config.yaml
d_model: 256
experts_per_token: 4
d_expert: 64
moe_layers: [0, 2, 4, 6, 8]
balance_loss: 0.0019
init_std_router: 0.013
steps: 4262
Below are experts of layer 4 (counted from 0) of a mixture-of-experts language model. Rows are named router (the router's row for the expert), down (a neuron's output weights, with its number) and show model dimensions 0-255. Each number is 128 + 24 x the weight over its row's rms, rounded and kept within 0 to 255. Numbers have three digits each.
After each expert's rows: "comes before" lists some tokens at least twice as common just after its tokens as in all text. This comes from a sample of Wikipedia text that the model never trained on. Tokens count by the router's weight.

# expert 81
router:106123207121137133160112119114166131064100155103128103110148138161111154109128123131121133134143108120132132118109106094115103161124110138152123161139085121077126141108086131123092109163132163107113158113114128106089152116151147150149132141139133125154055127158100133114121141141146152107137153116108103169136124136127152159134099132157146159093111135072127116122150130138128130072150121120164133113167093149120102130154144120088139110162132132117111151144097128141144087158126111158126119148144101116165120122148100123171156172097164171117163132120117102130091117148095143146132134090153167128141093109158119133112091156172155138119154153158127101118113168097112139125190152121076178120086089149165146112151154160141144114152131130102146123125123138164147104115118111
down0:136121192093142116131140144094124155144170071105163174154140115116094099124142118098132113132156120098121136100138149127153121103171139106148162125133125198097131126138130128112111118165119114122101141171130110086195119097131190132141128096164124112150136116153152154071119112152102135116180168141122141155099069125118145155136139145126088147111126134107153107155130137151136106133150101157101152123137117158105141100127146112123126118161100087189112111138108130101143116124127098137110164102118149124126128111094140116121125099116167123116104117141139098165077155127165196135156161150147112157136120117152099130089159079118138171132109115136150130128155123156101130115107110103135123109154124146101143106151159171118128150109129119106103115137141121109153102115143085
down1:114129126124162139087117140119110132098122105122125140178138110137162144175131145129090154139175158189142139156134121133123133110108134146064109116115137051141098118137144125135134110123168121145117161129109109140099123143151129118137067160120145118146091137180143165136149111103130116090135088144118101089124173129125128119094168145121168140127150169138143072121124133115127098122124128076151120105131120082101150071133119125107112115118114140079111118094152127128120124110137108093138116108144148118113144122108147157079155118142156132156141148127138121175158151090115139079139107143169108139129067176154127137132161167138122137084140110121081137127170108137151142157170169070107123116086135154123131115109112129124155128129171108123149131132122113164139126111117129
comes before: " | ", " |", "–", ",", "; ", " |  | "

# expert 12
router:140147148144138122131121109107151153099151152140114099117105126167128164117136113096130128169099119133095144114114090160141134152085139171143141129103109080118135114117143159159151119133161144128125099165095103111071145158128164141138133148158118133134073116098089132098122122155137133121168128112103074154135098111171138145130120103158146136140142126120185138096122084161121133093152125157138149149152101147135143144169128123120121122148166101136107122162106152182137117103119091146111082145126122118138149098111124120140170174142136150127183150142136136115103139144084147137105114095152170147125160148138152130076122138129102122153110171138130090134114136134150124072155120138079173145110119113129156111085099142098139148176118071135153133116150139153177140110109094
down2:136129129135133112129161179127138157123142150122127146105128130118149129184108070094127085115125125132081123133151127111087109160127179120147176107105127131137109115133118134148110176088108153137130144096110119098145161089144091107090123174155139156110175108211160153111103118117097128139129129168108123147150133107125160149104125161180183146130143101106133092144110136114154142128115141122135115134145107096139140147136141118154151116109086167125118127141108132103130104137148107102096115166122107183127142160114109146123102125106106151121130142129052143141119146136129109121105108170111126129138117147178106157157113106113177135157131117117126094105099169120148155092122112173143142099174139151129120126177156125094150113081144126111120097122108147133162107125150152
down3:135137122154090101136170092158110147103157118146118080169163136127134123117110091145086122088138109159156126089113136130182153113142123127140114104151149115133133177112150123138117119100138105139102122152138126121103158131134129120138136109159123108131086168106147150136130110099154162159136130166114135106156147146123146132128089114090132111145096127121169103086105142119150122148148104115075137107121126140102147084189116140116111107149157162129175093129129148120140143141154118127096093115144055111097127175076163141155081157115135105112108139118100184106125125122105125114126128105153163144139114146118131158182129145114135093100135173140106112115149095148164091109122118152103163122066136109139131104126124132126146108174120121082129108085135132101174128130166119
comes before: " |", "\n", " | ", "==", "andidate | Votes |", ";"

# expert 28
router:123141169130166124151132112125125178096142108155196128119172093179114165131116090138134127142121136119127107148099103176132148120116148135142138138095138095119119120122134147129123125139118136109156116105131136102099169134135171118122144146148149147139108133143099134136140140165160124150135170075132103150139097142139146107115103115148119122140117136098133130101144098149063102124189101128147131150179112159091119128116128125099118118174129142163096150119062125114116127140135131119136105105113130140130143085128116105160118175108163149093164138148105125124104071136112177130104122074154148135133115090097120128124091155088179112117141133101147095113114158119152086106159130102132188111087135105118138139080119105120149100141088129153121106114150148174155104128123091
down2:099124178125129137115124111155146161070165123121164106112102131112131151198154098139071094114125134120125125159109119130136099153106124101132113158164111120124144151135141085103137156120125126126157155120143134079170133133149135104128141116133129110105074147127125095134147157110110113165093129103103107117141133167143132117130075100154128136131163120071134101118130105167141168114173117122102140165115129149074101143112154130141087135155186103132122106148091104116047147116095138144173139130122137139120128126116100156135127133095157134121104161107175092146105098121131106112125096113140129072115144072161115125121095078099153154102136150131136153104132132132141125132106131135129111131159147146145101110148127160125120139175096095126158118128121160098153100147124144
down3:133123107108096165140122122133149106130136137119111146185140139177144146072171080084128156131149155095095145143125118149135138131112127118114136133128123132125137109111158104165090135139140134146117136133143116132130118108182144157142078151103113092132138152088144102129090162171124163100162112111118150111129107141169078152097123133139156149158148126119124134089150168173166129124126144105143147115153111109157149124140080141110130151102162169144178103091163119096147140115106095094119119111146134125143164184091137102116116118145092126110119116158121164125096081179149153124091165099168100091123130089129160127115159133130162107131133092120152142097135080123101136171100142123132169143098101108094150141144099126110142139139112134123115091090139132114145127116090116
comes before: ".", ") | ", "0", "2", "4", "5"

# expert 119
router:128100187118165142146121118138168158128092096145160102110142134147139130116117149129136132109141134122096120153142111108074095118101139140166153093117108112103129153126126132139124158194181131122136122155148149156111148161165148102101135150134151167160117147138111195116128130139181139118144129132140158144182105114152136106114141143157119127126110139108124126120152099127124137124184124151102123157140107144100100131104146149144087104146134160111077152129071125112110119125131107169173131143079104186126152135136148133140109148116124138111143138135113147093100118104093174148122130113160174120125084073156108102107087142091110119098123137136157114128126130073124081106147123143126153153107119181127126122132175147094145095141100125107113089103150117163141145119108139
down0:175113113124130125120121126117090084139169132138103114149148100141074114126109112107154108141157127165085142126149130124127158137147145103138112118146157120170132142111087144070146139117138109123175153125109173114183130126101108122116105128105179156093119119107186112187139160125099156144122128116096121149117126183130123094131145158151139104120127143164096150116164182109148146130093150144120128091146072078130124095147141082126133120137094127131128116114106110123131119108154124104095117109146080112116143118125132126132118185097129078130126141108150170152134125129156116116141162164098168136120096136136146125140102137138101121112147156137122153124077096119160130144105118159106122132138168104130127110118116119146134126114106101150085059170142109147184138124095119
down1:141121092147128153119160123098116105160130138142127150122135107121101167124137161155159127158152103129132148121126118150136145165148116122127150079115127136137131110136104111162155130159161162145137104128141132159124109123097117131123139135122100097107122094126153072137116129132094165160134138101142111105082126154128122143129139114129099115107081100120131180145164160121105117162140068099146105121092125076177130145138075133195110113124106077121171096107180163156075135128149147126153090097090147145153088074122122137102139130108152124132155139118144145130126134121100143114141148141109150171129112131113154048112148148132164149121151171115147104131142125137113170128134142110148131156133126129130073097122096123082153131123127088112136144116094128173102135107094154
comes before: ".", " | ", ",", ", the", "°N ", " |"

# expert 15
router:094143141163157156106099125128147167150108166133141143130128093146158148074110109118144170109117145129106136095100124093109105112115168140117160114124124119133111145073134122133106145163150141148113149136124131091123131114153169116106134148147119111161125086093108159092141133147128136153141148089138113098151116115101164127143081124120141161143127125117137138148133103138097143113158115129162117166109110164110115085119097168129114100104153150126073124114063139091113084133140094117135130178130135169124132105151121168117142149129135124101121183126106114107084141127042138136085125128121139145146117089126091110070097172140139149119136125140184110114107130125124135117112129125126113142101090148157131107101134151119119106159081108131162162116174162145169155124142103
down2:123123122129123166113117122099102129129163084139122184151142078115116114190123117132127122156140121142122088101127109132141097126161153120119155130113105100117109133143127102080096089096126149157103113144154155104140136098144101111121162109097102139140081122148125156130130129128110115125136120130130149120145099144138149135128115169145112146092164127129099172163141104121140150116152172132162089110120141112153067151131128156112131102156168173163109150164123107091122142105091105110096110133176076105159125141127156147122089120142157103127111154139127171097142201118125116110155109130152039124135131118126150135122105102107108172130092174104148162127178132104114085146114109110101119126100118145126132135092136146142148108149165139145146117158128105139135087149102124
down3:121125088126161120156160121136115164157123110097135166085122153134121102134107112133118114132135161066162100141119141160151094103092119105099125127085141149143086140118140108107105112076170127141076139148106146117152128132119152124146136111128131103109098130132099103173153096099082088115099113118129136097129093148166137090177120153105108121095111128149179122115090134141094107169150163109144133139135100151171113145102138159121119106123112142122109134142105150127154137101114126134154141145155142153140131148124094186094166146118175095151113150161141140129119111155134136135139151141107149075143106101103102125137105118139115122160139123110110092127104130109118122159097120147115065070128141112141160156123166104177090161102149117124093132098125133160152108163119088
comes before: " the", " by", " to", " by the", " a", " in"

# expert 7
router:153126135124119115138133112086135136114126151162135109131114116155136145113129112097123109145082120095083145103116073174126122135064120171097139129107102112121145113106150168150144138136131138123147099168112108133071132142132129135133139137139145100117091123104095131118115142157135144131148131108096067147130110116162132151126112086153168135143144130106178140122115069161106177109159095139151119132132108129119141140157113141124123122136162128140135135147105148168109131128096088152094079114114118158122110115129146093119158184149157140114155179158164161124147165149086141131128119095137177137131150095127117126103128145138126102133116180115154060133142143145162138076142127145086152169123132128134159148108117138093122157175114072108159120103140130148169159107110120
down4:115097143103099122120097158171142089103145123139086149124150103153125177136104109128146124166157111108161144147101169117145117103134152135129126110111183111157150122156123123115094154121131153114120114139141105127145149160123081164140182057104125205146144127135113128136132163114131103157120173119162123159132174125122141138094121163117105118113130140107100100159125101098108134073122096116171137173175124141122121125144136116141121156101089127114133142129148112104074137124088119102067128138072143105133119108184079159126143094123101116101108105124119125160122151119116111138136137119130148136109091145134137130162107130100142127122085134143109123117143118100116143105130144169155159079128122156147074131140126123151147134124141125139098155134084132167112077117133143
down5:162131118151135136147168152131081135139152073161182162147120110110169098149130152150145111121094134135091162136135114138093157163158152119127124092118162139131127118099081108138172108155111120106119145143078129141086081145067151119130088108158121100145192115126153093084135116075143145120137104096115131138160139120099132106109116100117094104139115094137102109130133176131098134155135103142141114143139163131163131162143131164144115144140119105097134140094164109093130118129143108142116117167134148113112137139144125142104169118122144154100130117135157141120123070159169134104134124143102097159153145127142170129108120107114160168122177176161157138136127140143122175124114125133111095157071123131182134127127140120134139159121182128149107136129149108140137142141111100
comes before: "\n", " |", "==", " ==", "===", "|---|---|---|---|"

# expert 48
router:120114139126161140137179111111152172136101127123120104085157125138135161117123080117156158109133094129162126169117119109125115152153155166150138131106079148153102129112084175134128163147176153132133148125132097094078161176151130149132137156158158137155088104116103133109164160137153159132155116134116125133119126123088165154156119088107145094104115140098120105118123083159119116119161137139146135101124107129155086128147148161129128108177156129093112163110113130133151097148135104120135098130116136107155090114108112118154133160078160156121113131150068110109092141121078145153110094128157148138150124123162111144100112170164111116113142159126145090112097107088120134085127115113088142153119095094157151138136115166101143118163084100145136148114108143166138141115124115
down1:133157142090109135194132126093142065144126100127115124103083136114150096122161121133136129148137116134155124077105106120115109128119144115068148107136119139162151127138080152156125107148119082102131134114107110124107145153114114127166146174107129124127105161087119130157144118117139187112153152139109148147117140110165138123146098111103096147099104157127093154146112136104069146170095130145137114148143156150106122093139137133125085097160137100082141131090065115137103123125136134100148121110129163118106125117139138092133091140132141092138108118106138120119105154174123092106108133157109141141180113154109106137119162123084117125142135139094077155126137068157131162127121104139081125134142144125179117124151127087127120161128129148172119141122144119120169123166134188
down2:134095126170140146159095127117122135106112111159163120115116121154087101103124187124134108106115139074108116126139179136154126150191134148123099126139139153127140100145141155090153144096132114133130167151138111139111146160147136129168138141169099127121119140131095160080112183144113169133125100107137140117132157116137114128150137128128129127133131137098082140097153139129140101124149133140161153136107138116141166165147122140118130155140079143123150134139129146142127119148118137116119153114122146115178101150150069111163120143147135141161110132112065124093165166140128156148098168147145120131159135172174157121073096112136183098147157107137098129167106103104138094141117128097094147110171142149141166137162117125116153069153170165124167117090106147130105141117090129
comes before: " | ", ".", " |", " | \"", "–", " | C"

# expert 91
router:127152154093103097132112140153161146117090136142116079106115136122137122078094157127119134143132146116131123128146115158130104122118115180141151136099116106086140148056141124146127115141132149125099172120111138128129130199102104125109120147134111137086119106124127139144115111146142150153135102108147147098146105146107118117119105144140164156134148126102145083131166090159095140135182130118123157177155109167118120139120124136135135127145128126114068131150095118117090136092105125131105152127063130131106154134195132105129153203112134133154135133129149102107130141124070158148116085088155159141128122091171115102125094152133116136129143122121146105183132152137100125098160112134131154148093151093140163092139152133135130114164097059107099122151116124148132116140154097
down0:104142085122138090130105129123163125112161100144167114153150126124162114142141139145110145145094112128131118106097115152162099165145103160116159157110104111099179138147155119116161161104171102127144143169093112098119118117149139097146096143114147101104140104129086125139109125148120152114172133162087102096117139149131120127175099160163125147146137118138172132112097088103126107149153078111109104136134129173073128150164123136153165119107113078123114135118150142195096133067134140102109109130083093133142146152171126101087104125080143117133084139128145134120124132118134144158108135176151123113085150140171105161165112110158139100105112125145128125114123166122106126138140113110138097091138095126149186115159175099108100104094140138131120126144124138128116140119131141
down1:169140119118152160115165107131154144136173136149130115104113093136076184139095130084150125153133098127169112142118148118172139111092069120147108155114115105136133124134118153101131138140142138155148099156137093143089145093184134135114131177134144115176125187118114110145121136133110122139169139113108144142117121132144144094126108151138151148154172147114092129123104149123161134071108158131160168070111116132116135123095074136139137159163119132104140093129158148147145091102125107104147136115128143147170131151134121144135167160145113116192116096132133106161124108143106114200157153129140129113107137130138126144130113103119101145140128148152114128098126158112133119114104123111151116145106152122137144111158117180158070152137121104156140189139151145121130161153167093
comes before: " and", " of the", " of", ".", " ==", "=="